python train.py --d_shared_expert=0 --init_std_router=0.0154 --lr_router=0.00122 --vocab_size=11692 --tie_word_embeddings=false --optimizer="soap_variant" --beta2=0.98 --batch_tokens=131072
Below are experts of layer 6 (counted from 0) of a mixture-of-experts language model. Rows are named router (the router's row for the expert) and show model dimensions 0-255. Each number is 500 + 40 x the weight over its row's rms, rounded and kept within 0 to 999. Numbers have three digits each.
After each expert's rows: a language model's description of what the expert responds to. This comes from a sample of Wikipedia text that the model never trained on.

# expert 7
router:545528485512501507455504544525497506437567534508500474481554464455483402465516546512549465481500500494548484535517503526462474505493556520468478549547482484374541474474564517522511527523539446513573507464571539552462483453574485501505483451412583550527538557452532535482426424500562508495491536592477499503429526480491519515480400592476476398537470420448478493538479486549517387474504476478503505530480497502506498431479492524487520502527548490522440456505535569519551541495466456563433483553565469490474469449563525439572472496504526548541547486516440563448542491469540478485444494528552523558532447512478534472533483594511444568452543501542509544451501497465488448485475524478500522491466534519484489463480493450579478510554497520518546575488523449498499481513491490
What it handles: Indefinite article and award phrases. The article a after is, as or in, especially award names like Best Actor in a Supporting Role, plus French de, la, du.

# expert 5
router:482528430535447507558475452512537542542550496514456452499570495503522567385569533512576485517429502493530473528476523494495461538451536443492505530438479513550486497529450402523511554501483479456432512526413559435526461517563513442564509565489460515514514532519457486442459439417434537561569520465578408493463534514502544482574546416461566503527489500499430548481561489526538530512478457537509421489538490471482498544507509432478523500493504548493492510527520472504549534527499553559438452535491457510513445490533517525462474441452525482592505450475513534491487496542469527527484525482557454512524418532518488554482436501535492512481504488474531525476525426500508558551521438455566474509503532483529521536485537532569495541501413474491508529537402492544507461470473546
What it handles: Definite and indefinite determiners. Articles and determiners such as the, an, this, its starting a noun phrase mid-sentence, plus month names after in or on.

# expert 9
router:445448501533465542502556503508482463516482474450495526494448489474489465491501482474543496470561489501481551438459532534529471525468442483432511408494524535562550514421534487516460540464425499478484533544561536455519527511502388500458513530442458456551538523468455496564510501470506532517519445498588476470560510537462539511484502491518509501566460513534535489560556396585488567569516550471506445524443501497469428481523448459529488450561474526481438507465458439561549495494551461471529527482435494492467527585501480469542470550507550454471490500469541517489528491483490549526458582487428471510486491474426474495437529535464563429544455448483581518521463502520531495510521561534463522444472535443488520532525538501491436508526505481465540443543599507408557560445441516
What it handles: Table pipes, by, word-internal pieces. The word by or such, table cell pipes in election and results tables, and inner fragments of rare names like E-up-hemia, P.D.

# expert 12
router:430531475446508498514495528458513540528474486472491547502479545525481461558589499448447527429509476521489494467495557481542479473485558523567494593453465477507501524546526383541461502520551473516508485405519497470520485466433439456529505499521434481502547501553527495406509503546497498492490441499518508541439497531493492476532555451516496479499486571506478483550576466439462489524513474486549538490476474518539501516515575500448462525496539488457489505502474450481451474572483564478482476491540522496508523544552443522518427471525530497456479503491541491469453531586523532449453484475497598494519530463591445460505510414438459455543492529449476562449522570456504447467496483544516512526538562516489479407442444551508428407566578519586567552470457505519567502551473508
What it handles: Symbols and math notation. Spaces, hyphens, dollar signs, plus/minus and LaTeX underscores in formulas, chemical names, prices and numeric tables.

# expert 3
router:461499428515642492483540498538475463542484530506500524556464528539536454483497506512504547523533528446554522526480518476543507481460518460488506494472542468575505469518528566501546485585477516556551534472568465543490578491464485454499518534495501532430493464459531509540457486540474562549459493503549471459524529532477529552581418489496515545486480484585527468484544509472556547492512457570500498547481483473406534455506479471494510480478501541522501526500495446422448513588520468513457500499509512465569457479420484537473513553476471458508531460407516445491463477547444471416495479443488443534474426445497417488556498464411492548539538478547484529517493524508537506589499420454516465471517446514468532529498530485506563470561470514392419562511433445481455522528513527
What it handles: List and table formatting. Spaces, dashes, digits and line breaks opening list items or table cells, plus infobox field words like born, Spouse, Died, Phylum.

# expert 0
router:566544550496533489438460478527449517556536455496506490468479499490478488543570449570453477499482555447492554480496476441468459515493459549445446420572517557512481561520550498465508512517471477450453495506426484514484501534440513554577531487484446451506486521475548464494478569521507495484538501541485472535531444540530564482431554442615491550453448555571546505549518538516525437492549500555490506447456543414535494601449518455472473482526546483486467516514456489460438467482460555428523574442443496522433498498526548508468564494512517472471549522466472558561438483533488519510545551563545527509528583427508495490467543534520553501408528572540530494497529519499502496509544448444470525550507449497459477499468565491443545469474481544558444492510418517490506499508495482
What it handles: Clause-boundary punctuation. Commas, periods, semicolons and closing brackets ending a clause, plus following conjunctions like and, but, while, when.

# expert 2
router:540496547539480551490458476505551448460503455497509441423467447564483473496452560553492533451560536535492483524504526501562478486532478524536553477527505435543490525547482500449437526426459446470460473545531513446534530555522534605458462542525551534510482484511485460482480492469506474487532521531473457526427478513506518486482513501519536525442527486468571559448480547461382482492467493456481540514435482495406542429490403555551537530528514487493571444524508446522408456517476536469485501526500477454457474445502583467444565525557447470499506474561498508571448568480512506465484485578453527497490467520449481460497426471505518522588515426504472506544487452489533467471468501512488512577536525524546507521530514509521514559440544540441494491466587574448548518527574463
What it handles: Sports team names. Team and institution name words such as University, League, FC, plus digits and pipes in sports results tables.

# expert 8
router:507527525540472607535522473476500475484470517494544506473504507469486477537508564446530490519477578508508583450507524460519450513474451521496538491510477481529486480559456504448564499564509499521489512496564417487498520515480496571424534456545489441532537489530517543557468454527438493441469590525496519469539476538480399549548502436413526511514458480426508478460515566488455545532606467450537480514562486519477515459502498526486514565502505493503532526512468543457476575480497409520563522502508577562559479513548449462522506444488536536554536513513575552525472457561464443499483455495544446416590408444563608455499496480484455472398469474492461474468493526527539467455563483515498492477496476481471545498447496490521441569508515484506520464538511476510436529524472474
What it handles: Place and nationality words. Country, region and nationality words like States, China, French, and the/in/from before locations in geographic descriptions.

# expert 1
router:510458485498438443559480498472509546471472438459527586491547517570524454482487474567478486555463497524538532484514469528482484499555454539516506558470520534494450559459476509503473462497568540528543476482425488509522487456524552437438513487479484507487446475506452481537539517506511574471440546461462526494534502438448503473457442547491442437542526496515498480501468503444519483447466474497526461530559466550522475574535511519496565492410491459482517476531432598478471462487511428539531499438524553422536609612447457456583523408464540517399465514457486481489567541490478495548555470494492501564518467524521543543462511549449509535475503558542516441448510467527505552483464558509536450532494439509466492458517481541446594553491506478510501492532514474613503486472515501
What it handles: Participle suffixes and particles. Verb endings and past participles like -ated, -ized, -ed, plus prepositions and particles after verbs, such as moved to, up, of.

# expert 6
router:525505460505616481471534478496438480521564500514583522473469518516532562497447453438476533457472518518416555475497407503419583508566543465549537575527516510488450441419512431486480506469475418516480452495545552587440527525534502465470506505541589560529476516506521509534592514497517510491520556464475514475492468503512485473477567518523461530452522501476471516508434488468414531435462570438562557506512510563453453527526546489455523505437488501584501496482485530506543454493463523541512528493445606483533511508486477543498469520490522525481504522530448494522552516486519523458505441528565499451503572500453480483508519461527524498511477534485466516475476487495486502547525566497477496471534505368477474516533418449500513515535524477484563470428415505431428475434503467
What it handles: Digits in numbers. Individual digits inside years, measurements and statistics, such as 19-5-4, 73.4-4, plus million and billion.

# expert 11
router:465498505419450443566525448525564545482444572467453470485574459389463537554489520496467416535510501484497535520485460483510521468531467481484472488537510510451524471515449526481531393522473611440467451474471459457526497529530541489491497554453451471470493513455484505474501520447528450543500494499505599534479533537513452456525437514486497474537511522457475609455544462490533508479500562537509564560580503531576489530522546414436503463484438515483572469496510565518549478532540502575522446510484452517531464495509549542450463544493485456565493455512516530537508435515438469549515535478468492453471486544452451507520500508535421464549482456541477506552540480481526552475527462507509564489444527583520473566448552525520424484501504550457534490488531559438442519459499494
What it handles: Personal pronouns in biographies. Subject and possessive pronouns he, his, she, her, him, it, they in biographical narration, often after a comma or and.

# expert 13
router:495545423574542465535509438512560550475493539494422515454509487598503522502468565440550556530527451490545469572479514514496455462496492495532502473470474470536527451538450445528498498550554553528495473530431456462506516443445465414487529449530519454516539470504503563490488488513448429432496484514560519511522510493559461566460456462500426497521467519413499482466492462508497474535464506547454505500548512513560519525469533443530452492508462524500481534490528437454560607525519499493498472511506488534496479469521451506545489488446565473536479493540474454496520480527494478555471449466529494560505529594493506636453561450551504491477494454516591504555495552557450518528561419478485484423590509560473512578465493575505499414514539473451499503500513494512589482518475521
What it handles: Auxiliaries, modals, name fragments. Auxiliary and modal verbs such as is, were, may, must, be, plus pieces of surnames and words like Bell-mon, dom-esticated.

# expert 14
router:527496528508462505525507502517515543488518534511559558635524474497501493458409420505546499492511500476533490592486590573557559496536533503442457507463513444517525559456518556558492434494553492544528524534517503500487462462403519491530385417493451463443496536556523479496505505504533517429489498414464507466523472458446480491487439514491598516476535492541487465550474496488448534512472512546460539470479517541515555462502494516525464481483467490422518488451494465586502488510452508407466501525533429545497494502493487509443542452493479529533404496521465497454586490501478493528499552443471469530465597484447501571519540543489514456495424539499493481574487509544477431470491564480539502538481542564482445505498503483406512469421442572563497473509528501515516498504516487
What it handles: Quotation and discourse verbs. Reporting verbs and discourse openers such as said, wrote, stated, However, According, often near quotations in reviews.

# expert 10
router:495472510435494498492496548488464503564464531509462449509508520441531480545494436471436492553506460531512409512487506546470527483477517519511425529452505546464538482494486571483511484538519553491537477523528526496513534465553422482464447549530527515478461499522470525561531518435452494512444458469519517540561533528504540522556572524527490497552554448460518547441465511595602549507545453443417449473535527478505533448490475550533450542555484494479564563460550484487553554409579518468558527549463520508509539510476511485519500557513468450478492589487531421482447509404574475481536521435462536465489535537493477497538466503541507561499529490439456472517511534511401517469395492515470457486452430467531521422507543437481476489433494422492431526489528482474440467507491516
What it handles: Mid-word subword fragments. Middle pieces of ordinary long words split into fragments, such as acc-um-ulation, Res-p-onsibility, Superv-is-ors, and section headings like History.

# expert 4
router:457470472469494451451501567482498502507469521543442471539488537516483599450535513454545534502549435492459437419524497433565519474484404511582535551511453473428485497510521556513452512515530488560517548435450430479517491486512541493520565449562513541516546423526477505516519599507510417516532438530516578476531492403532475492465433506444502548466498485519432504523437507472450471485549563483435472486551444492513479456459497475502507532499497498538512510484584483525564504475474494545492490406572500540495526416555472540539515494519393563492438488479506455487486490532502490499508522507520478523470470504565586531512485443561541447470587500497523505483479481504538468552464470524549575544549561496489465561534464521558505445505483455488488556481528479507544533507568482
What it handles: Foreign-name word pieces. Mid-word consonant pieces inside Slavic, Baltic, Welsh and other foreign proper names, such as Stamen-k-ović, Tash-k-ent.

# expert 15
router:496499560476453566524479493499527466473476504520481529496467476476527558474497444470503476520417482520509460544549500511510473507424580469490529469515488492485487547517519553511591521415478514487483549531530445574472440569485560518498530474480499491507452486503477518422535557567527474529448491467434480443446484454545475564448552526447457527479532523468450413498497548485537483501385564581522548497488518425564526558541511536504467491463467485521466497510500513512499517474544453458498485528488489541490492438402436467426527534500485555497520467530496446482505489396513510522509477499469539427436487506519499520546495530514433516577445523521519477543530447515530539447547500514460538521530452542659564498548456499484502507467476476509452434489475478587484483558472593
What it handles: Head nouns and plural endings. Nouns heading a noun phrase after the or a, like time, season, years, population, and plural or -ion endings.